Experts of a small language model: a softmax router, a shared expert of 64 neurons.
Below are experts of layer 5 (counted from 0) of a mixture-of-experts language model. Rows are named gate (a neuron's input weights, with its number), up (a neuron's input weights, with its number), down (a neuron's output weights, with its number) and show model dimensions 0-63. Each number is 50 + 12 x the weight over its row's rms, rounded and kept within 0 to 99.
Before each expert's rows: a language model's description of what the expert responds to; "mostly gets" lists some tokens that are sent to it at least half of the time. This comes from a sample of Wikipedia text that the model never trained on.

# expert 10
Vowel-b/Th pieces. Early pieces of words and names such as ob, ub, eb, Th, wh, as in N|ob|el, r|ub|ens, Cord|ob|a, The Th|ird, plus table pipes.
mostly gets: "ob", "Th", "eb", "ub", "wh", "Lab"
gate0:50 45 69 59 28 30 40 55 60 70 40 50 56 55 46 50 38 51 37 40 55 69 52 48 46 40 44 59 45 39 49 69 37 46 60 70 49 35 48 43 39 55 42 38 53 35 51 41 59 36 37 29 64 51 66 48 37 51 48 45 57 50 56 41
up0:49 56 42 62 37 50 72 44 40 58 62 60 44 58 48 63 55 38 64 49 54 40 56 48 58 58 60 50 74 75 34 60 51 45 52 47 34 49 69 54 51 42 69 55 37 51 51 64 38 47 37 38 36 61 55 34 39 63 46 34 33 36 69 33
down0:53 41 25 59 51 49 50 50 66 37 22 48 56 78 84 50 46 50 49 37 49 50 41 45 65 57 65 55 42 54 46 36 44 56 49 36 47 53 50 43 53 51 42 59 52 53 73 63 63 49 57 40 49 74 41 56 55 59 58 50 48 55 58 75

# expert 52
on/as/em pieces. Short mid-word pieces of names and words, mainly on, as, em, os, om, um, k, as in Fr|on|de, Sli|em|a, Y|um|iko, spar|k|ling.
mostly gets: "on", "os", "em", "as", "nam", "des"
gate0:56 52 51 48 31 28 47 59 72 38 41 70 53 49 34 38 52 50 58 46 14 34 47 44 47 43 48 54 41 55 65 56 46 80 40 28 58 39 46 46 40 69 64 58 65 53 47 47 57 37 37 42 60 60 66 59 49 43 28 51 73 50 73 36
up0:37 54 33 54 56 49 45 59 82 58 40 72 30 65 58 53 58 63 23 57 30 60 48 65 42 50 46 64 56 52 56 54 42 30 53 60 55 46 22 61 51 53 50 34 42 46 64 53 63 30 47 42 46 61 44 35 58 66 52 50 42 61 49 58
down0:49 48 59 38 50 45 42 29 47 35 49 44 49 37 59 55 33 50 52 48 48 46 49 65 54 59 36 80 57 51 41 54 62 52 61 57 47 67 55 45 50 57 69 55 33 69 71 50 51 73 67 67 49 64 54 53 38 40 37 66 51 49 45 29

# expert 50
Apostrophes and accented vowels. Apostrophes in contractions and possessives, accented letters é, á, í, and inner pieces ur, ab, ir in foreign names (Madhuri, Kiadó).
mostly gets: "'", "ab", "ur", "é", "í", "á"
gate7:62 45 48 43 49 38 38 40 47 69 71 54 54 71 68 62 31 58 40 50 56 36 64 73 39 59 35 57 47 49 61 57 61 53 61 47 51 54 47 36 52 64 43 60 30 48 54 52 58 25 70 60 30 59 50 50 58 57 52 27 73 44 41 45
up7:74 40 34 40 46 46 56 68 60 51 41 54 44 45 54 46 44 62 61 40 50 52 29 69 24 49 65 38 43 49 54 69 56 80 53 50 55 53 53 30 57 63 39 37 44 25 58 55 44 47 73 71 22 38 47 54 57 55 59 40 40 46 46 68
down7:56 58 45 30 66 37 34 48 75 46 65 20 54 43 60 54 52 50 51 61 33 61 60 37 78 35 67 57 57 47 47 56 41 58 40 57 47 53 69 60 59 66 47 43 63 36 57 51 52 59 45 47 70 39 47 57 55 54 27 44 47 59 49 40

# expert 39
Color and number words. Word endings and whole words before table pipes or punctuation, such as white, black, green, plus numbers in dates, coordinates and vote counts.
mostly gets: "black ", "white ", "system ", "city ", "Christian ", "class "
gate3:73 55 39 55 50 43 36 45 28 56 50 40 44 61 56 51 56 44 31 52 64 52 46 78 56 45 29 64 48 41 55 57 53 52 37 56 57 33 47 50 53 40 55 46 63 43 47 42 41 59 64 37 50 44 65 46 30 68 41 46 60 62 57 54
up3:60 37 62 47 62 58 42 57 65 52 65 38 70 52 38 36 21 37 48 64 39 54 58 60 61 57 40 50 57 35 43 33 56 60 34 63 49 54 20 83 40 45 52 35 50 51 58 33 57 64 51 41 38 70 48 51 55 47 71 28 50 46 36 35
down3:46 27 56 35 57 56 37 37 52 41 87 44 53 40 42 54 65 52 77 54 51 57 57 57 46 44 55 56 57 53 61 50 73 51 48 63 55 36 48 50 40 49 30 59 49 53 38 70 33 28 69 65 49 51 35 44 54 39 52 43 45 41 67 73

# expert 62
Letters c and v. Single c or v and pieces like acc, isc, stat inside words (boycott, narcissistic, bankruptcy, discus), plus raw bytes of non-Latin script.
mostly gets: "c", "v", "acc", "occ", "stat", "disc"
gate0:38 61 55 35 51 37 69 51 65 52 47 53 40 53 46 51 40 33 52 56 45 63 67 27 40 54 63 48 37 59 58 56 22 47 46 36 61 45 50 48 65 58 82 38 42 47 55 68 66 55 59 34 56 39 53 41 62 54 55 68 60 38 50 56
up0:40 51 47 48 57 43 57 45 52 30 15 27 61 51 34 47 63 37 48 41 28 61 31 46 57 76 67 68 35 61 63 58 38 47 50 45 49 42 58 57 75 42 48 50 34 39 44 53 48 66 21 58 53 55 57 32 49 44 50 57 57 45 28 53
down0:37 60 42 39 73 48 52 55 80 61 45 69 56 69 52 33 50 52 46 37 60 61 66 27 33 44 58 68 42 59 43 62 77 76 24 45 66 46 40 54 53 40 38 43 44 56 45 57 30 52 68 42 49 44 55 65 27 61 42 47 43 65 66 43

# expert 29
As and clause connectors. The word as, plus with, including, such, where, because and the mid-word piece ti in names and terms like Letizia, histidine.
mostly gets: "ti", "ef", "including ", "As ", "include ", "because "
gate0:59 42 55 78 55 55 46 56 56 51 51 54 54 48 35 66 77 52 43 50 41 55 64 48 48 40 42 54 60 56 69 58 60 44 57 59 39 60 40 48 39 41 37 52 42 62 48 46 51 53 43 44 53 36 56 53 45 66 26 48 85 83 48 27
up0:15 45 27 47 62 33 64 58 44 57 35 65 46 63 64 58 29 44 61 40 60 30 48 43 53 42 41 60 45 55 56 71 67 44 49 44 51 15 32 44 57 66 59 47 65 44 78 60 50 60 60 44 77 53 54 49 64 26 63 61 54 62 61 40
down0:65 27 36 46 64 49 42 58 61 55 46 32 48 85 42 52 54 63 49 55 63 42 28 41 26 41 69 41 38 68 65 27 57 53 71 51 39 43 58 49 40 56 45 46 59 56 77 52 38 59 68 24 51 69 35 50 35 63 68 70 67 43 54 46

# expert 42
Name pieces ending in i. Short pieces ending in i or au inside foreign names and words, e.g. Al-Diriyah, Steaua, Shibuya, Abahani, Nuri, Van Persie.
mostly gets: "i", "au", "mi", "ai", "ari", "vi"
gate7:44 61 55 44 59 39 53 51 41 41 57 52 62 43 60 82 44 53 40 45 62 49 50 49 63 46 44 43 36 37 38 61 65 67 36 47 20 67 48 28 40 69 53 68 57 62 58 57 73 33 35 41 47 35 51 56 47 50 51 46 53 73 47 67
up7:47 42 43 35 44 50 55 34 40 52 50 33 61 57 47 36 38 42 45 42 55 70 55 39 62 70 46 57 65 33 53 35 62 45 35 49 36 49 35 40 41 42 56 53 67 33 43 37 72 30 31 62 66 59 30 49 65 64 30 57 68 49 62 47
down7:71 64 50 38 41 51 55 55 69 54 40 47 50 45 69 70 69 49 37 42 57 58 39 63 53 60 41 74 35 66 50 32 40 42 52 32 56 44 33 60 61 49 43 52 50 57 19 56 48 43 54 66 37 49 41 41 46 38 61 46 27 39 35 40

# expert 21
Multibyte and capitalized starts. Fragments of UTF-8 bytes in Chinese and other non-Latin text, plus short capitalized word starts like Ar, An, Bar, Se.
mostly gets: "par", "af", "Ar", "An", "Se", "Bar"
gate0:54 26 63 44 56 54 42 60 60 42 60 53 63 66 44 54 61 53 55 53 39 48 54 40 46 52 38 40 32 38 38 54 27 33 39 51 37 39 53 43 35 33 48 59 60 66 46 54 62 38 45 46 53 44 67 60 47 56 48 43 65 44 44 53
up0:62 37 58 59 44 58 53 59 46 47 46 49 55 53 39 16 52 71 79 44 43 54 59 69 53 67 54 34 33 79 35 46 65 41 63 50 57 71 39 55 60 36 39 62 66 59 60 26 55 34 53 18 63 55 53 36 53 47 44 41 48 49 49 59
down0:55 43 70 42 67 43 65 72 61 51 54 33 51 51 53 55 69 51 67 72 61 20 41 48 42 64 39 33 54 42 59 51 47 31 67 55 53 35 42 45 51 26 53 57 52 42 39 56 47 49 70 32 37 54 65 62 36 52 51 59 69 34 68 46

# expert 59
Letter z and am. Mid-word z and am pieces such as catalyzes, Mozambique, Yamada, plus year digits after 20x and line breaks in tables.
mostly gets: "z", "am", "Atl", "Pal", "sum", "opp"
gate0:64 37 45 44 43 60 38 70 55 59 40 46 43 43 26 50 66 46 32 42 51 57 65 41 41 48 54 64 52 44 70 58 46 53 31 53 56 67 50 42 53 60 61 70 52 65 56 75 58 53 47 51 29 69 27 55 51 51 38 39 67 61 36 50
up0:56 28 63 50 54 41 48 68 55 38 61 59 65 22 51 39 59 56 39 54 58 51 37 39 53 40 63 41 38 50 38 49 62 49 57 39 56 59 47 39 47 46 54 27 58 48 38 71 73 60 68 69 48 40 41 75 31 76 46 56 53 52 45 70
down0:51 72 65 61 57 66 58 49 33 61 37 32 55 66 70 49 46 64 34 49 51 46 43 53 54 70 52 42 76 54 56 49 44 44 43 43 20 42 39 50 51 61 51 59 47 60 33 56 59 66 32 45 48 61 64 60 76 48 35 48 36 49 84 24

# expert 57
Single capital letters. Lone capital letters starting proper names or call signs and acronyms, such as K in Kastles, M in WMNY, H in Hill.
mostly gets: "J", "K", "G", "N", "Y", "Q"
gate7:52 34 51 55 56 58 50 52 66 06 33 46 58 43 57 42 58 45 44 48 43 53 58 57 43 43 57 44 44 69 40 67 51 54 58 64 68 39 50 33 74 37 42 50 40 47 41 35 46 58 44 63 78 48 78 68 58 41 63 62 39 51 44 64
up7:63 39 60 53 48 48 72 61 33 60 52 44 23 65 59 52 40 40 60 43 49 72 46 61 48 40 48 60 40 45 55 71 45 44 53 63 33 58 34 22 50 63 56 40 48 44 39 55 50 56 58 43 43 53 49 54 53 66 37 66 62 48 79 65
down7:45 51 62 58 51 63 49 39 52 38 61 61 38 49 42 59 51 50 52 36 60 78 44 57 41 58 55 68 53 60 60 49 42 32 49 27 49 58 27 41 57 45 44 32 42 36 53 62 52 43 69 57 70 54 22 61 32 51 35 65 52 48 53 64

# expert 49
Word-final -er/-th pieces. Final word pieces like er, ter, ber, th, often ending nouns before punctuation, e.g. defender, starfighter, singer, Aberdeenshire, funeral.
mostly gets: "er", "ter", "ber", "th", "ther", "However"
gate23:64 55 45 48 30 53 46 43 52 57 75 47 62 76 50 53 48 66 50 48 35 31 56 64 50 58 53 35 34 38 28 71 62 37 62 58 37 49 46 23 62 62 54 51 45 40 63 57 41 68 51 33 58 56 67 52 46 48 46 52 66 48 47 87
up23:64 71 51 43 60 40 51 32 37 42 34 55 35 71 77 52 54 31 44 59 40 50 24 52 25 43 40 68 60 62 44 29 18 43 60 49 43 54 37 46 37 75 57 42 40 49 50 53 64 41 28 69 67 57 53 27 50 44 41 77 59 40 47 47
down23:47 31 28 64 39 70 44 54 59 56 61 42 77 53 40 38 61 62 56 73 63 49 37 44 61 41 64 65 54 56 52 68 42 48 53 57 32 57 64 30 53 30 50 45 60 36 53 47 53 74 45 49 45 32 47 48 40 39 57 50 62 62 71 50

# expert 0
Plural and suffix endings. Word-final suffix pieces with no trailing space, such as s, es, ers, ation, usually followed by punctuation, e.g. knots, households, Pirates.
mostly gets: "ation", "ers", "es", "tions", "ations", "%"
gate0:73 42 57 36 65 50 48 41 57 37 37 53 61 46 48 53 36 38 30 51 70 67 55 70 40 28 44 32 49 37 63 59 47 38 62 64 42 42 37 45 48 44 54 51 63 74 52 62 63 45 48 45 35 38 47 40 50 44 42 47 71 52 47 56
up0:48 63 57 55 54 48 58 57 28 42 36 35 51 35 49 46 44 41 51 63 49 86 47 57 57 61 65 45 62 52 40 48 46 50 46 42 56 47 63 51 42 49 44 53 49 43 56 25 46 57 37 47 66 41 30 68 30 59 81 54 58 45 52 56
down0:49 39 44 46 46 63 25 29 29 53 51 52 69 58 61 42 42 44 45 40 55 41 61 57 66 53 65 49 68 54 47 56 36 70 42 42 67 42 43 41 41 38 38 40 57 50 44 49 58 52 52 47 50 34 60 73 63 41 54 63 61 41 41 77

# expert 3
Letter b fragments. Word pieces starting with or containing b, mid-word or word-initial, such as b in Spiderbait, ib in flexible, amb, Ab.
mostly gets: "b", "ib", "amb", "Ab", "omb", "B"
gate3:52 65 64 64 60 44 49 30 19 51 68 36 45 43 44 33 59 51 31 44 51 46 52 32 69 41 71 36 52 53 58 54 50 76 40 39 52 53 53 47 32 56 68 56 60 50 45 20 45 43 62 42 43 50 45 43 36 55 49 14 63 51 40 62
up3:72 73 53 38 50 54 70 34 50 40 69 74 54 46 69 63 69 32 44 41 64 39 38 37 41 47 31 63 47 43 56 25 41 42 67 39 45 55 61 56 58 60 63 55 55 47 44 63 35 62 63 61 58 45 43 46 38 26 50 59 49 63 40 52
down3:32 42 63 40 71 33 48 32 52 30 52 40 52 49 43 38 48 53 46 43 43 59 54 75 49 75 64 40 36 48 75 48 36 57 46 70 49 54 70 69 50 46 41 62 48 41 35 45 34 38 62 57 55 38 59 27 42 55 56 52 52 44 60 63

# expert 12
Mid-number digits, street names. Digit pieces inside years, decimals and percentages in tables, e.g. 0.27, 65.79%, 1957–58, plus place-name ends like York, Street.
mostly gets: "7", "Street ", "8"
gate3:47 49 46 61 62 35 32 81 37 65 40 41 62 59 14 55 58 50 43 42 59 37 57 63 50 46 53 38 33 49 30 67 33 49 28 63 50 82 50 56 51 51 73 39 70 47 36 55 56 61 64 45 34 57 46 53 40 67 45 37 72 64 56 29
up3:61 58 43 43 39 51 58 45 44 41 54 47 31 40 39 55 48 46 37 56 45 30 44 55 37 52 53 56 54 71 48 50 78 27 47 52 60 35 42 21 47 39 62 43 47 49 46 51 48 56 62 46 34 56 37 59 39 42 50 77 49 53 83 60
down3:64 56 41 43 52 57 55 42 69 47 51 58 53 38 71 55 74 43 32 48 37 46 60 62 26 49 65 57 23 46 65 51 64 49 68 21 54 71 44 28 40 55 44 55 49 60 21 40 66 39 31 41 50 56 64 51 35 43 61 48 61 44 51 52

# expert 5
Adjective word endings. Final suffix pieces completing adjectives and nouns mid-word, such as -ital in orbital, -ental in continental, -ing in Viking, -ic in algebraic.
mostly gets: "atic ", "igital ", "sive ", "tical ", "alth ", "ational "
gate0:55 43 44 48 44 56 52 52 46 42 62 47 42 65 48 62 77 08 49 46 49 33 76 65 29 54 26 50 54 35 44 49 43 50 45 62 40 31 55 54 44 61 37 40 47 62 67 57 46 57 59 44 56 54 54 57 42 57 68 50 48 58 48 42
up0:56 53 53 77 44 52 40 56 35 56 60 40 53 36 45 56 56 47 46 55 42 47 38 41 40 46 43 60 26 57 53 32 49 48 57 78 48 71 46 38 34 45 40 55 49 54 50 20 45 55 46 38 55 44 37 61 53 56 59 52 53 36 44 51
down0:14 50 46 63 46 54 27 75 47 43 42 69 59 41 77 63 48 34 82 43 40 55 55 52 48 51 58 38 36 42 18 46 47 44 58 63 45 49 43 32 49 32 46 41 58 61 38 44 51 49 55 51 61 52 60 54 44 53 64 49 75 34 45 81

# expert 13
Single-vowel word pieces. Lone vowel pieces (a, e, o, u) and short syllables inside foreign names and words, e.g. Tadeo, Savoie, lute, employees, Nuncio.
mostly gets: "e", "o", "a", "u", "ra", "Bo"
gate3:39 34 41 63 37 54 40 49 52 38 34 57 48 43 58 46 50 50 40 43 55 36 35 52 43 58 36 37 42 49 49 63 42 45 49 46 46 40 42 47 48 53 44 32 31 49 18 36 40 43 57 50 44 60 47 75 43 44 63 28 37 25 56 42
up3:53 38 48 51 27 68 40 67 65 40 71 46 71 51 65 50 58 22 64 56 46 49 31 44 49 25 62 33 31 54 45 46 59 54 53 54 57 36 61 41 45 28 40 52 51 53 35 29 33 50 62 52 51 57 47 64 41 38 61 33 45 44 59 51
down3:86 56 58 75 58 66 42 50 65 50 72 37 51 61 46 78 43 38 43 57 42 39 46 37 57 47 47 41 64 83 58 64 50 35 46 60 63 42 40 50 47 38 41 42 65 75 73 42 48 50 66 59 69 52 53 44 55 54 49 52 52 36 56 56

# expert 15
Institution name heads. Final nouns of proper names for institutions and places, such as States, League, City, University, Conference, mostly in sports and college contexts.
mostly gets: "States ", "League ", "City ", "York ", "County ", "College "
gate3:48 43 31 50 61 53 47 59 55 47 40 52 18 75 75 34 57 60 75 30 71 57 47 47 56 54 61 41 52 54 53 56 47 38 54 48 63 48 46 40 55 59 66 61 48 50 66 41 49 34 64 48 38 54 58 46 43 44 42 31 32 30 71 44
up3:48 53 61 43 46 43 57 38 63 68 51 61 71 54 44 50 16 58 49 71 60 49 36 54 38 49 31 50 37 53 55 45 47 51 69 50 51 76 42 68 45 63 49 56 43 33 43 46 31 59 61 32 51 39 36 70 36 71 39 64 42 63 18 35
down3:63 43 62 33 57 72 58 48 52 55 53 61 45 56 48 50 36 33 54 43 65 51 58 40 43 51 57 43 41 58 53 62 70 59 70 61 48 60 46 44 76 31 33 64 66 39 31 51 61 66 40 53 60 61 38 61 50 63 40 49 48 43 27 42

# expert 14
Fragments like ad, l. Word-piece fragments such as ad, l, gl, fl inside names and words (Maldonado, Valladolid, squad, Adventures), plus married and served.
mostly gets: "ad", "Ad", "l", "Gl", "Fl", "Jon"
gate0:34 55 40 71 71 48 36 45 44 45 52 41 52 65 41 34 50 48 35 61 46 58 40 73 53 53 63 32 32 61 52 41 66 52 45 73 53 48 47 66 42 54 37 48 27 54 54 44 49 35 54 52 47 60 52 39 46 69 46 32 55 30 50 47
up0:51 47 43 41 41 36 45 56 60 28 68 35 41 42 39 44 68 44 54 55 21 48 44 55 60 55 73 56 67 57 57 42 44 60 63 38 57 55 51 68 61 52 33 54 52 46 44 50 55 41 32 42 60 59 54 61 55 49 39 43 47 75 54 36
down0:33 68 62 56 46 37 87 63 37 47 36 40 53 65 63 47 37 62 16 63 58 54 65 51 18 46 51 35 62 39 51 63 53 56 40 65 55 51 60 41 69 39 43 34 38 45 59 40 56 64 65 43 40 55 42 50 54 35 54 45 53 57 44 40

# expert 51
Mid-word syllable pieces. Second pieces of words after an initial letter or syllable, such as ission in Mission, ind in Linda, ong, ound, ent.
mostly gets: "ong", "ound", "old", "ick", "high", "sing"
gate3:40 34 57 35 51 25 47 53 45 31 39 36 54 60 24 62 63 46 38 57 42 29 63 50 65 47 67 37 41 42 64 59 49 50 47 42 43 62 53 58 49 52 45 49 59 48 48 65 55 44 36 43 41 60 41 56 32 35 47 46 55 55 54 56
up3:54 41 51 48 48 60 45 66 66 52 45 62 63 32 49 44 37 45 56 32 50 37 47 18 68 43 58 48 67 60 77 46 20 47 37 65 47 40 49 53 62 43 56 45 51 54 55 47 59 60 45 46 30 52 30 49 47 56 70 59 40 44 19 60
down3:47 72 47 64 34 50 58 42 28 53 45 36 38 65 43 64 38 51 55 59 25 56 69 73 46 47 57 24 51 72 62 74 42 51 55 33 46 40 55 45 50 41 40 51 37 61 63 57 50 39 47 63 86 57 59 50 71 42 51 69 34 42 66 62

# expert 18
Foreign name vowel endings. Final vowel-ending pieces of non-English names and places, e.g. Podkamennaya, Ogasawara, Teatro, Sankaran, Lata, Pila.
mostly gets: "ar", "ino ", "ra ", "ini ", "ala ", "ya "
gate0:35 41 52 39 44 56 47 52 45 54 72 49 47 48 70 50 40 50 66 51 58 64 60 51 19 43 58 53 44 63 44 60 47 39 56 60 59 53 30 42 67 45 60 47 50 45 47 30 57 50 51 36 65 41 62 31 56 57 39 71 44 53 32 57
up0:35 49 81 51 56 41 32 52 54 43 70 68 62 62 44 32 55 54 53 25 38 61 51 55 39 47 57 66 42 34 52 56 55 66 56 68 40 50 64 31 59 52 48 38 63 39 47 37 46 47 56 51 64 56 46 87 38 45 48 49 45 37 47 65
down0:41 61 40 48 58 41 62 51 43 29 61 37 48 69 46 51 65 63 60 41 41 57 65 64 30 77 48 54 39 39 41 41 60 68 51 49 31 43 48 33 51 53 63 51 63 25 41 53 32 66 56 63 65 46 54 63 51 42 53 78 32 40 60 36

# expert 17
Capitals in foreign names. Single capital letters, accented-byte pieces and particles like de or da that open foreign names and acronyms in tables and lists, e.g. IUPAC, Ewa, Vasco da Gama.
mostly gets: "E", "I", "O", "U", "Or", "San "
gate0:54 64 67 47 48 45 38 21 57 53 62 37 56 55 41 52 47 36 73 47 49 60 42 46 49 56 44 39 36 22 48 61 14 54 45 57 33 38 81 56 57 13 53 47 42 38 43 45 55 57 55 37 39 55 59 53 56 50 37 31 50 38 49 53
up0:52 78 26 54 39 77 39 47 43 69 59 46 68 64 47 24 69 52 54 59 57 42 48 71 52 36 63 46 68 34 43 56 44 41 32 68 33 46 72 56 51 40 59 45 48 40 52 35 47 57 44 92 39 54 54 44 41 38 46 56 49 57 58 47
down0:32 65 63 64 53 33 45 45 46 60 33 60 39 29 63 55 41 68 62 32 25 62 43 56 49 74 56 55 58 71 49 57 32 64 50 20 41 64 53 67 52 35 45 45 71 42 53 49 42 61 25 52 54 49 32 49 46 58 45 53 46 50 52 40

# expert 16
Word-final y pieces. Final pieces of words and names, especially y, le, ey, ly, ty, right before punctuation, as in ceremon|y, Doher|ty, Bood|y, territ|ory.
mostly gets: "le", "y", "me", "ey", "ly", "Me"
gate7:23 55 33 51 52 45 66 56 45 80 42 46 42 60 42 61 34 45 52 70 48 54 53 59 61 57 54 57 59 49 45 43 68 24 56 55 60 75 53 49 61 48 33 33 63 56 69 61 48 39 31 71 64 44 46 46 51 64 48 51 37 42 53 62
up7:24 50 46 51 44 29 50 64 22 50 49 43 50 70 44 53 50 45 54 46 41 50 52 49 55 66 64 46 57 51 61 47 36 51 50 57 44 53 61 54 67 34 47 35 50 53 62 58 34 55 50 61 70 51 55 66 31 51 59 56 43 52 47 57
down7:37 51 41 42 64 56 50 55 54 40 50 34 49 70 16 49 49 55 44 42 49 49 40 37 48 60 62 52 65 74 38 59 33 63 48 57 71 58 72 50 37 47 51 50 52 38 55 65 30 55 21 48 51 52 41 52 54 31 67 26 65 52 50 44

# expert 41
Given names and endings. Common first names (William, David, John) and the last piece of first names or surnames before another name, e.g. Tim Burton, Kevin Hart.
mostly gets: "William ", "David ", "Robert ", "John ", "James ", "Thomas "
gate1:56 35 69 49 34 58 26 44 53 79 42 40 62 45 40 53 36 54 48 51 52 59 55 55 63 37 47 32 47 40 61 48 37 30 38 47 57 56 50 46 58 63 51 63 39 52 49 47 43 40 55 38 54 66 55 48 45 54 44 75 48 44 62 42
up1:49 48 65 51 49 57 37 60 52 75 31 38 47 41 36 53 61 71 30 44 58 44 56 45 44 30 75 41 49 39 63 54 42 55 31 58 50 54 77 36 75 65 33 33 60 36 76 37 48 43 28 57 45 32 58 42 35 48 38 68 73 47 48 46
down1:53 32 46 48 41 46 44 50 49 63 36 37 62 38 37 46 62 56 35 41 70 32 54 32 55 30 50 53 52 42 67 35 43 39 33 32 50 37 58 51 61 67 45 52 56 49 84 46 29 50 15 47 48 45 49 50 32 43 36 68 53 50 47 54